config = dict(
    d_shared_expert=384,
    moe_layers=[1, 2, 3, 4, 5, 6, 7, 8],
    router_noise=0.05,
    lr_router=0.000224,
    tie_embeddings='early',
    seq_len=1024,
    steps=4180,
)
Below are experts of layer 5 (counted from 0) of a mixture-of-experts language model. Rows are named router (the router's row for the expert), gate (a neuron's input weights, with its number), up (a neuron's input weights, with its number), down (a neuron's output weights, with its number) and show model dimensions 96-143. Each number is 128 + 32 x the weight over its row's rms, rounded and kept within 0 to 255. Numbers have three digits each.
After each expert's rows: "comes after" lists some tokens at least twice as common just before its tokens as in all text; "mostly gets" lists some tokens that are sent to it at least half of the time. This comes from a sample of Wikipedia text that the model never trained on. Tokens count by the router's weight.

# expert 24
router:121124163141091093109112130111148169108102144123121056136176070149164109103172147114115132083163099143125170115176091165158103155166101110127164
gate0:147071140045161143095159108102108089142125127110132127109101170094117092081140195135136156161111073128145125084097195134085140144182128149144092
up0:130112193126118146165123124141084124158105166084153156144134113142154118106182097113148139091147164141128176113119130169111099148112182126162090
down0:093081170132177101107119094093055074109178139107095123081165155138124154180088163126111116124098146182139041128133145143158081090150054156171111
gate1:099144079106190099122074156189095164125112097117056139117110163126123118112178091131132130116104199155136145089077106151113195174102144172125112
up1:132145132155149084098108188147162154129088140104153080152159171147127083123164124168170101074114145091165079144081147144077149138124092158208087
down1:129174141078108119134157194095133141148190191121106084168141160085102117099079101079153112135129154126120106095131147148103155064135143128141146
gate2:091102179153117152124157071098103080115124142188158114130185129134131114120135110149105139097109156130119145159088082199186132128129144106091160
up2:109091173181117126094199130162185133105070135162155138129104075159099115157106134164129104094155170133148100108105146096118156156137113108160174
down2:189043057113167145138156144152111155116106102124135132120126137165117047145119125154128119085121179133138111086169046148055173123162074109159162
gate3:190116142133142134179167164132084100140098024126110102098143055077125142129156066091117137163169131110092119123157142143106127094108127157178145
up3:097118159130174126149164078188116147082095223093108095110141081127134102079107208129087135128102095124138118130111149068121119154149163110182064
down3:117114149128132126105116154127177132035059117089133145071143149100114188166116161115117097137094092155114125099156078165101078124154137064127073
comes after: "0", ".", "1", ".\n\n", "2", "3"
mostly gets: " had", " have", " has", " until", " since", " than"

# expert 12
router:163166106092144093147109144141126150189140166079171156080150112172161138203107094120086150112172144135137143153179175185183124082152087185133092
gate0:155095128080153166112136158122126090103127104104127088131167147192079137163177116109153157146148099099132140125171087108164091068093103143089106
up0:116142144140115144107164140119138111085070191173063138169125090140135085129107160114153072094108102180112110086126119113134120122139129097150162
down0:140095151107109132134173120133111121169084102159136145154139181103088205058074089139088100086146133150087133073126141147110212132166112118156104
gate1:088170092166117154129153103117125171139137107089166122133133177090148081111165160130202122031157104161095129129101109141114100095098156137108097
up1:113079148171106118157063140097159094131167109130114100107123102148130148176099093102098112176106121133184181183082111181151103143168095117108064
down1:131115099111119141064144132145094171157151141122133137162139155115127120145070051094131161127156106149095147151157125168141101134110125072129144
gate2:124107145185179129167120106126136132145153126108100124071155130131115149100128148154139101123092135054064131119071150190124147088117107069105094
up2:089098124106086124122131108129087115127139113129119138147094119144131091146098155149084136127140124174170122140148132081123134123056134190126133
down2:077133138133125131151119067168194125170204188095181182102120083167203110116143119147114095106133133122101152126141081139125116169101127068131153
gate3:135093044103128203123108067086107103080148159100059148152145145131135130130143169113108116115140100160182098106104091128131109133110183145139174
up3:053139130137111122139107176172161102115094149146148177141129131139147150134085142132179121177147168156078163087159149116195132117113091111186135
down3:160121111135136138071166139087122100086171119108148076179129121078151092096132078168133110114174090122175127082092124137119132118113150148122099
comes after: " ", " of", ",", " with", " one", " as"
mostly gets: " three", " two", " several", " some", " many", " most"

# expert 22
router:127106142109148155145108125154121134179108108151117142185143135069134116146136124081133124193096106159121098122034132144124129153119152111192077
gate0:070126123159114169135177142149122135124117095090152093196117108210123154092116115154139107099150136161128150129100158139148118183105125184115091
up0:096086113131189153093095109115119154129201144082113072126137167072077088186094112177117103113075145167094138126072124102163115103133109155140173
down0:150134169098139135174156081067087124148147110079181129103083162132130164166123099067150187103159130116108085135183170106175118091115112101122158
gate1:121189222094152128138144138196051159105116093087107105166076181112105146119070089069154146171126082146116150133128106115176136148103161146120192
up1:064120066147080106085122134055117155183158173158073126132146117134157184198145139129070142118065103166147114141115077101096128139142106168107122
down1:100159097114177150086172125134136079078144079128082126132153039099138173150094143178113039142162131105159183112137087101099112092153123135095199
gate2:082081050133072177077130124144180123099119085144112144108127098088114107128145165116108121071116161170109133159128096154162121166122114178055123
up2:084113145098093055157129116081055140128111111106143107148135170137112118152196047145109165118145125112132095111136158126096098103141142140161149
down2:141113117142110107139078166151078101115097078099102122125125137129144074090150150100096139141090135153133156120061098116191152077071098094124104
gate3:129153140147162130113090112126113108120121142117110157170146137094108150129158147110110190130096078117158117066113158120069079105149129151160144
up3:127088099148131150104152145070122129147088129121187083119134136137102117123092052143136018112070174141121057117077168112142173130157107146129140
down3:139091140119161062123188118171103163145124148157152107122157122085143155103116124198114164121114146139107111121129158146150137135109196118100130
comes after: "-", "|", "\n", ")\n", " •", " Total"
mostly gets: " un", " Succeeded", " Genus", " Un", " Born", " Preceded"

# expert 28
router:135121096149170160082060120131127114187148140147147147105161152125136194114096141132125131121129130156107085141111081172094092146111071160133114
gate0:155134154133092140091112088148112083195138158135123094133142095090120146081201137109152148104155079171184062146148082167157162155142153081103178
up0:080155155144093132146109101137100087197104173133126105129089100156151141094156131111089078106112134062117134120135125195099137168154157111071174
down0:132188167164056123077079125197111115147149081139156126163106145166162136107176122145192172154158102078114180089120112092117109145200068063120154
gate1:159129152129129142092103127117142139111150138118127130103152081118147149174127066135155124092111095118142087137124143154167091164103142076154135
up1:110145125086069102160108142144152112116093055130174087095071151090165091119144087159110159122105181128181150099160123190103136124083125100130153
down1:089127113104106096076106099086138168161168121162153094166094124183101149144180104140104140143115122103106137096111108168125094148162148131160187
gate2:095099085151126134145137082159110142121115110110111167110135157123126057149142071173126137103100146108123110150117171139116159132159094164105155
up2:139204168068097145120086099149154136098143126188188168067192109088121166130081129146145101103178137154101149128104127129174147105203133106151131
down2:154226160147104117110151146165169188111060111175134112147133110113128146145197105159094134115133077121138177099117109193120105150187149123081167
gate3:153121093139119148144148089107108159118121138115093102134156126086158088150187137128082105148104125139164145086127119182154156110165132145140135
up3:117156051144148117148146189129085122101101094103100133081146110130125139130171108136132099115120147133135137108110181101110140116135136123177114
down3:159118083186100125143163124112099138119127130128127117137151150125149133156204140147134157145197110137107149145129097088127102133171125151141070
comes after: " a", " as", " is", " an", " =\n\n", " was"
mostly gets: " a", " small", " large", " strong", "-based", " popular"

# expert 6
router:098214142122105152155150143119071158150133140169080157150187074193129075157098107152112110102095067119119125129152112168093092083101082099145103
gate0:131138079120142046054141115117124098180077140126157067092070134202152089145107126159109135102116094080090138108112112109146137117116118161100135
up0:139079150160112071151109099199153103172179118097122123124185129204199125116188169133115165096103091110129091137192141119111120132133093188112158
down0:183095071068119162095073134075130173117093130131141136003145141107170099095186075127171125109143188098096133133103124120117145188139088129111148
gate1:137133122147148143112162109096108195101168181157119147135114158072146143152131129132148149104118114118117131190154123082128088126164156069186143
up1:171108136144142142148121127092174159099142174178079149068103101119140137147147137101106151067123182178101125171134087103125126107121156078107177
down1:177128151130091114147131073094079137136119127098159141139131201142110139071112142120159120135138151129121164096103141032178114091171168052146108
gate2:108161085143083147140096098166227179062153059097142148138079122142135105146062176077167169183148151083212108131148080173172080119122088122110045
up2:144105129117090167170161093122101214169143135125145120146112075141137129097109135172170130148150116139094124128058111131163127123148074132171107
down2:084154039129116149135158095107127133040107172124094110125130142119134149084100142109163185138123134113125118135122151103090118161187135145096135
gate3:120122147188115149122115127134086113168127116156094126095088125109072172131144145081139164193082120125116189121123120167150159088131156102097170
up3:138150116123068088165101104105094098070122149101092102139127173094153159144160149070176158135099128125140165149209159146139152102111134163127149
down3:167135086179138165109119152103125113164183060141136127076142119157166133134138099152179143117149136084114074118178098147161115143104097144146128
comes after: " ", " (", " |", " \"", ";", ":"
mostly gets: "F", "V", "H", "E", " SR", "N"

# expert 17
router:111136148100171110165101088161112111174136131062157173163121143113134157194105100073142094115125155141134163133121132094170124104111100170148177
gate0:101208171106125167101168138136046127168140155161047091095191097131110090141151155162201149135157146140097102166094111126104107156156152174131174
up0:132112091138120152108156138085141103113070117144163139130135107131143143170042171092087124107116108105124126086169117118079070082116087120155110
down0:147117068135094167147172136191122056146090134115111168103138077087145171047141151165139104135116113127153110205195146153124096169092114095136112
gate1:109164169123140142168140117181114081144111126155128180153093170105174094129121122143065036113129151136100163115159146075139143140157123084103151
up1:115089112117085100100095091100105124130121148089175162218151081132157107125116138143158165091155074064099131107147121115171132156139072094132101
down1:148128089150088128175140100021132174102169148134173143106137134053135068128153119104140119156074135153108155111108131090151109131141143075172156
gate2:145148150117103108085069134070124111134119061137128153135171097142141097161121077133144144118095114128179154126132183192117118142146106094115113
up2:130114152172094089126162132062131061148096090098133135060063129154080135175097122082130149126091102145179157103091122080146117199135225122099148
down2:113147163083116157194146138147121202094116133167112118145102089053100102084100068081070116150143093129145184105126132127137127164127119104085117
gate3:183111148099158143150144076054111090119146078094092136125113141191151121161177163112165114145177103104107084141142093152140101124101138115101072
up3:127071166154124103119119120076131122113172125086143126121118110156095131093140135096124073144112109095128075118117072198165193118139146161171176
down3:169089067130161139134130205152099089159113110118186126074136139181063173100159163170082097133149108179126113154115183083121154144132168151088142
comes after: " ", "\n", " (", " $", ")\n", " −"
mostly gets: " km", " mm", " cm", " metres", " ​", " miles"

# expert 21
router:088122129127139120088104100086169117102128176129096164093151128123115158082128100100107138161137106136211119166118101040167152133169147096158049
gate0:183142103160075125166156162085141150119145118099145211162171143125150121109175134180152127098136131147134107141177165143191168100110152113160134
up0:145135120113083083125090188082120169085096108150131112103165157134094088137056120136088228154147102140154102126078158079130112155133135125135140
down0:137008127165175117153139084150102111216145166145102197122104106142137121079121097174168131160109130073113091126143176143126144128187112142109141
gate1:130143149157075144072142143140124165073139135081099153130117123148130191152120120179148155146138146155128139139171225119135175117116133063090094
up1:131080171091157093136085101172147155138112139173127092091136077125089111098083120154105094092129116102164156142130112108082106125129159146159085
down1:166066170053138114129069150115146133151101108169108146121076137117144151117109158105087114122137114120147111112138107087125071132174097118133173
gate2:128157138139117154078111104071170128115096128096100097156134149196133062142116061174139114133154128084182121095142121139160134100121077152123177
up2:103122126134094144167099154135158084126137155048145138053151122122159081101077184078137161153153177145100131173113125177153157137219112133194106
down2:162157142092136116130141123138171078103052086103114114146118116122102039150148114161166136171142160179141113056127136098122146032150090150140170
gate3:206156168129085151112132183153065201131155127191159151149097124102089097144064124163159118108144152145128108149159118091171158150064170139158135
up3:166062174140110149171161135107132131129129150136124156130121087135169104166132161219124156204105161145135165116149122121160172151095098121120150
down3:134122150181080105156137178103130115104139107118133161151113059049137159144114150088156165097128094177128167193119111117131136111216145153129107
comes after: "==", "===", " |", "\n\n", ".\n\n", "See"
mostly gets: "==\n", "==\n\n", " ==\n", " ==\n\n", "===\n\n", "===\n"

# expert 29
router:107167084174139149095215161122133121143138148173122087091061117130079118130084164151140087132113115108140093125140097131120104087122156131117126
gate0:069147158106134135169142154138126151113118097104132110165099089187142194106163096102076094068118100144096095150112133137124168148137122093134177
up0:122180111092169153146174136131173177108080121143105123149121127138151176063108090097159116116166097132126103181113095023108120118140124127104114
down0:152191093107100179131156116144150084127095130131196135102114096143126051146149148127080159109106098048148065066084165117171135061103116143100134
gate1:126168076139143189175146142121102127109106164122194092143131096099181095105157119162127119164136018164184095096116114176123070133149111109151122
up1:169096133080111150100124035149139153155174103152093115123185138140083151147141128129106152085144176073123134139131120123089220119126097113070115
down1:159149147191134039152176171135101168191071137093162108137123106092157135076165131133102155152087115126128108099134178143077106185142136157158097
gate2:154140113211146157177118124130101121129216062129173155133165143152099095230108127133156140182155113111073164123129126104151100141126144152143111
up2:161112145115106096157146107156228219143144151101139130038188129077068126104136142075166083166119101094179163110146170145144104155142089095154195
down2:104118142065171090124126122171136094126091133122091081117115119145139164105124102134178135097142102106104191092116093174188119170089122087109152
gate3:074094096163094137144134127146151087094071098130135101127100173177106121116133105081142111157148140114152158132123109127140077148119080128089088
up3:218146149111187093125072119138169107157168138065129126116131091147143127133125124150151109120123133102141121165156132080145135115152148149117187
down3:154104165111166144166107156125102105112138126155119162077169129108163121140076165106141141119113178148065089150151137110122113132137159129107115
comes after: " ", " |", " in", " (", "|", " October"
mostly gets: " June", " December", "199", "197", "201", " July"

# expert 30
router:163086153195152125153126150125080207213100086107092115126108114113132146157130136111062165164118086136117108135169101122132156107193136045110129
gate0:168127127073113147129129164105134116076123077147098152136136125094118113119129122136087144144096154145224113167163138154106099111153076150118100
up0:130186092124163117123080149087173140141135105161155186158080111160153111146113134073133131157128066093163101129074071138158110129151168127125146
down0:135135169116199115128063114171112116152175182204149132142135152069106155132111166118113052172079155171141136134101140080167153124148115132114110
gate1:126157065159070097085167131156142218138130084184109074091079149126145140132153101169106194162120164162157166118167114122163154141177127151140153
up1:065111159130093089136117099169153121148054120153111135158120103121115121141111171115108154110071114055135081155179098139060108174128119146128134
down1:114092120110098126133096066128094109148126110096175120075197151105091129144062130103102099105155093171091136103191131178095168125171057129084111
gate2:079126071148101102092146130109144111133199178096171033126174135139150118127136121154159163105106141097134097103082161122130121129108111187169113
up2:125143148170111098081112157147116119169143127154043102141159108169162109147114124119123176153130144147107127079144161136144119160127112169159040
down2:129170117119174087064094166138128150206157126143139106184138102089141154151164126127118170171112160116185115130150115160158108127097147111146155
gate3:121116114158112095111083147183146208120090140142098124105110170178156059158115121184139131143097134120109154132180122095152140104178174136130087
up3:090157134127104129091163107088145167119156127093103097065151153221152117199135158151115129193141074097132150092101078155084092099225124177148163
down3:153102118124156121128151091113210190145103185091116096137141097131094135152131156140169113099131127139036151126078175125169064130142107100107157
comes after: "\n", " |\n", " |", ")\n", "|", ")"
mostly gets: " =", "|", "*\n", "|---|---|\n", "\":", "|---|---|---|\n"

# expert 7
router:134117136082092081167163119119115116091135108154141134125131122161144132116135110154128080150105156110128064119114078100117160139146148140110134
gate0:161121066096118087119134138172084121127020191148169095063113155141162107137180085075110198091180089146158123079091170103135101093108168199200118
up0:142139199153162197149131059116161099088100159120146120151147130097090125142140138128114141120161163098173163174153097146163053182114127133158098
down0:141131106125171151160087103135092122123104180112177126103190103138148140101097163141141109120121108108121150117104166168137046093069161146148121
gate1:143126145145092110080115177131133116074134188146136089068133077145117140139135086147157118148175155127051086119108122133141107111185184141072129
up1:117128107165172119166040124099183090084108101133111140106075173119150075140105147191160098102139164159201115120130183057097184112132148123140113
down1:081136109161141140141201123120092182042137095131116116143127090112166137173064167113140075132156086108126092173127192139056121112147112094111105
gate2:194073114113151113122191159128115111112120147123151096119117135123115133158083137118164125123167068103107132118130131195108135185221181176149178
up2:197161113117126089076130114105084109100102139205080134138093147088139108117132112167077120071109114181142123113098119147114084104092111125121064
down2:115090109154109186093133154105173121188126137105099117110048162170143130127138137176132140102116158187132142136080129098117123075107160104157154
gate3:090124162166078120130130127116075143115208100114116109073111140153167158098084137154115163178124142118169148108146091145085147140080112149105118
up3:113112111082141112069028128141136165145148123147129069102127104104121156153152102122079140127111126146139092103097114127115099095131130101134108
down3:097143109164131108104121173123169179083146144150123142168133162101103183168084163074117097149132154170164125184117080155137076139150127067121137
comes after: " |\n", ".\n\n", " |\n\n", ")", "%", "0"
mostly gets: " \"", ".\n\n", "\n\n", " |\n", "===", " =\n\n"

# expert 11
router:102155194178137081101161096155148112156129147134104080163142136089163144077114134123119133104181114118111230096130154113095064115124152092133110
gate0:130141091120161077175122124133191109168138170176133117174146077088165104127140104125142130097170116143157069095179156119040128167117076148167166
up0:192174114182129100122121134110126122189170176106139110168109128143147152092158119222088074082146076176124119140129110112085055148125092164091110
down0:082121146198131080137139158074142138134147093138141160146114120176111062103108068150131199162183067115149109176112131150175157102182147111135127
gate1:127120160172143128182098148133104143098120161129143156140118153138169118107102097108110087164187166146119102107085154066169171162131081035114097
up1:123126165147148200149069132189154154106113101124178126108109145119146094119166106135136106188180099135106175120073157117138113118152162108111122
down1:092129094134051081137183109057118164134140171087137133125146104162101166137082138138135107076132189120179104127132150086140085164125139143088122
gate2:126140144144106095162101081108108141129135107137071145095128110126185137137148150150143108094139122166116131167107096162123096153123081125172132
up2:165127069140089088133120099141181120104167121165084172090148186147155131165086110123181110118157111136117124161116097133129102110115099136171183
down2:096097131133125154146153133049104076135147139181143127153169120126113091150113145174138118097183064154100144138112167124121085120118077226160117
gate3:132123122100150137126140084065112116103107094101154048169171181171200154171170142067186114175139109122107136135178150114080153148126146138182166
up3:128063071114150107116080109191094153146087117110123129122131093150089142165122179122127109192060101099195089135149160153204070151114106156135159
down3:046132180133108108199122112196137118095098111156113149182125078162110162091102166115167080142154134131134156113116129078107110089078107145086150
comes after: " was", ",", " is", " he", " were", " He"
mostly gets: " they", " it", " been", " where", " which", " him"

# expert 5
router:112128115063139162083073121095089099118099151107155130178157089112129117099178105179120175118085128094122142182140148168127175184153094105121095
gate0:115113169123125125079157205135087134123155101167114140124173121096121120079101154177151110141109074085134163183133137216143119100121138093022104
up0:154115132127124120148121112092130121126106170091175121117169144157083157157118137150160126111170159127110121090108119038100105121160120125182096
down0:107069156105141123038133134178129092080085144082128156121152174093109129111083118133129139089131143168147126082149150130140120111146122161126110
gate1:156139204098154158121093118124136125116101100173132127141069175164108168055112171118130126106097179134133125102108093077153099126108129130089165
up1:076112114130151150119156109174122132058087152117173185141125173100188163112119127132065137173132125118170083068066160147169145116109186127145126
down1:118138124073164179120130092151103167159191087173107154171108191089118111111116111144135150112141097057097136122130119080127089132097072144173077
gate2:122206161140114118150141136142140237196115151108126112123157181116104151122094133145112124138077089149146138144111148114103145097172119101161142
up2:080086079142124112129098120170158160190161109113145161066134099112097140119148173145106175119140142148148135087142115093116220120141157139138151
down2:189145091131145125129082114153083142080153134137134110124100128148096138103186120144171156160153090169144125146157188083104055104136123131105164
gate3:121154151168079162171148112091116142115091147132066113102066143205112088136181098139080141080091150066146144101085046146106133132085146102149184
up3:148185157139125157136143211118126179136129113145163087110090091139130079152182142139107124118097109136173120171155065159092111081133195145096082
down3:149108162137158163091120150127176112118156126112114089120109100119177142088099100082137166112130103092093111130168141137102123113101068094127037
comes after: ",", " of", " in", " the", " United", ":"
mostly gets: "°W", "″W", " States", " Germany", " France", " Sweden"

# expert 19
router:170104151167125138189116161089132179152125135143159152149140106107162130157109145074077085094120136163166103162117104138160120133150170101121191
gate0:098080142116119111115145161146075136165145112073115184146081108159075086125102161112165148121184163175110074148187099139167088134088169154115125
up0:131110112126193153168097094105133175104097079173095107107090167157171133150166097149209152094141129101117151150167148132121127186108153142124165
down0:088171160121163158107078098120128147159118080122228082093138150157087078108173067144155103099185127039183085157029150112099108096122149158158166
gate1:097151148154163164160103140140078134075142122145112141120135075136133119080106049132145112141133171053126147141099167155092159131120153192106104
up1:050098180106086098106140125156091197136121155133139073106118137121125084123097128183101123116171093123159132088151117136134140124135123126134188
down1:101178161097115116066128062096183128107065101184176130083136174120095146124147096134115116117173064144139131134158096115119148144101104068092132
gate2:164125132131162129073079120127131146101115148175128141103105083101115171059152170081082152125163130083093133186090097101153126152131143091132070
up2:150097115138146138148134123093114147146106102180098095154159135172127093140151153118162081100122163099126131158160157120140080138187149154083135
down2:103120162099139142158130126167126123051098147171136133042111140149143148118147086117100140125155095119111176129088094068182137141076151114122148
gate3:078151117115146109163132123052154145068139095091103124130102110108092125160183192140151104126136132189120118152176163109208075119139083106069153
up3:149051090138108142119117100128090111174109170165114133153175146145133116137080132124095204084142132128138126120112157109163150127116166162181167
down3:136160097161198114135141067169077129088119191149117140182118160190136153155158104124164168152158128107102145131118096175091141107104137151116073
comes after: " |", " by", " the", ":", "-", " and"
mostly gets: " Chris", " William", " Mike", " John", " Steve", " Robert"

# expert 9
router:112106107176155133174134158052142130096133119192171157128125225150125183156151171147145128146088128186163115119091138082092149113180150170153099
gate0:119133105099130110148141158164206140149070127143172102099126134142083100090098123094113159144136155138156123164074110143097140128168123109142142
up0:116145087101159098137131096114119128103127137046153081161124092091122095095127116110157164102098115137138152101147129104089238090152098161144136
down0:098145110085181154117087154126132176138152033143119116131155075125086113097162119175080106133144190115128107162140131123119166096105133118137148
gate1:016161114132143133129128094143129089121086094064135080151178154142147139091072214113189120120057101120175133122143147111184098121187110130130103
up1:128040150116158164157135132151092109100124116158119176139157129103107172167119130159137114171184141120093175119159142045089178082142077207127080
down1:143111189119052176093156157181120141116187145142159175131151097106113149113150113050139102089096160148148140098109152104145072092127149147212131
gate2:132099100145073116203167191132073107120141175160154161130105085127071097116140108159135159100056105128150130111128099127065092126148132167077120
up2:107172064151076123154069129128088144150115096158120143159129152143202139112120092124154083083163159145153128111115076125126107139181128178092112
down2:154157146162107117139122133189110117119073149114128122058118133095145174158125138168140120190118148067221105181150116089120122110140155143080095
gate3:099117145136119161104156127140116108109142154065131151098119078053186109041117124201133132180086133099180160108089154156110132144143159100154148
up3:149100105100111128106136098091155121140072173156083132125057147094120094171112118134112150160112166129102099106077167080135130078160150177099127
down3:161133181103167143143124120133097121155082123107055179087106069091188139204150152106122190090141102118183141150126167168159169116060152143136063
comes after: " the", " of", " for", " in", " on", " to"
mostly gets: " his", " their", " new", " this", " her", " local"

# expert 14
router:138120103163184064170151110137149093091049117103120099172114167178098156156145124132109087116075166173148101088108157141187094104132074104153148
gate0:091149115139118189136136157124108132124106173123174133128130131100161143167112220155207184188161073132167136120175108179126111114105148136147119
up0:206138001093139066132122145101155115129122117113088140108138139191049138152109073100074139147139145141102106132190075095086106125183161120144069
down0:140132138155071161157067085116119136186129134111076126155095113112186091050154115087109170128127139070150130069123107075140130087164178189113113
gate1:131173132143117137156121129104099120136105099164154147100119126074123059079105099133103127122114060133115103155116094103140131111142134176089101
up1:102115157127165146097152129105142122140143119142105110139130092176112148140128138083153095130144188126133177167138134181162137204134084108098206
down1:082133136127061179082072100110094131146121100067138140157192095164086143155178106105171103120161148146154135163121112079121164121173091076070094
gate2:103107097121069085136109134091137122152121160127189162122116114123101168086074087124164116157129106095124094145160155123138162149151114120107101
up2:146109183181143127184168123141114107080123155139128053138158138142149134162142146096102138085124174142125120109139115154131153072098156133161143
down2:154105147116081124126112166104139032120073118100090179126117167131202161175118117142122125103166075171172143138117136077095125144133120111178107
gate3:163135131168174127146126108119137119138144090168115086025128154115141127175154083125129145144153132155115139166110133171116166088098142140110165
up3:114102177125115115122101147083139126107145114173142204094142169160177118104127115178122109112123159110126150108090220118098140169157116119162149
down3:105097092118114163126091130191094110109142148143096153108056108075167103054143165126154167137111158154159128108153157117062166160108120245131097
comes after: "201", "200", "202", ".", "–", " "
mostly gets: "}", " century", "–present", "00", " million", "*"

# expert 20
router:137124135089059106082127160063176131156139114139142183089128116143124066142130135129150127105127154076141147100166099085124091116114158169126112
gate0:060160137158200140111135116121096155073109094125107115127093139121123160093075148128174105119113162121165089103029086202108144138174184100161111
up0:147112141117039179076155126159150076161142138145163059127138160175149165126143088115128113161173107157144138203145115121168166152104128138150190
down0:122095163139124132126171061151140100107101162129118155168128157105133066166152198130193061107093133111161126109097149081190106133150143104163121
gate1:136141128164105121150162138136183091086112121093119151083129130093082115164123097165141166079138097129126124159091073142158133109134156103137149
up1:125186091161206122179115113126103113144209156171193133108097103105153071123194127142090137165113162171114143132151130163138125135064166156111115
down1:123144119056143120128171120099201158165147135166084123090096140155130129154199099141138139091164133137148145120100126182114102119161155101161145
gate2:158111144176126137128128106093151089115138108159096155069144143146111169152152176132192142047058131096173128121144114127161059125099078146116103
up2:112134130091140130111115168116131143060117137102137039174088141103144118175122091145088150183106097128198056174151162098113173110120156171162137
down2:227156138129135150081113120156140205146169124070102176138113171097087126131116139141161184150081086097139117149124090130176132106142106145155092
gate3:103135106105110185095095168118141184168149112152119117077118115104064132155083147152164185093088111127124153162097118118155147122220074108123141
up3:140116131118145143145109127141207096140106146095093112119106149143089136102132109108119166124171154096115145112130094114100158111083122131129164
down3:123113101096122107120057132105150155162131113081143105126132138180116174104122126131147126122078127145175127118043109117167138112179103099152124
comes after: " |", ":", ";", " /", "1", "0"
mostly gets: " .", " ±", " $", " (#", "978", " +"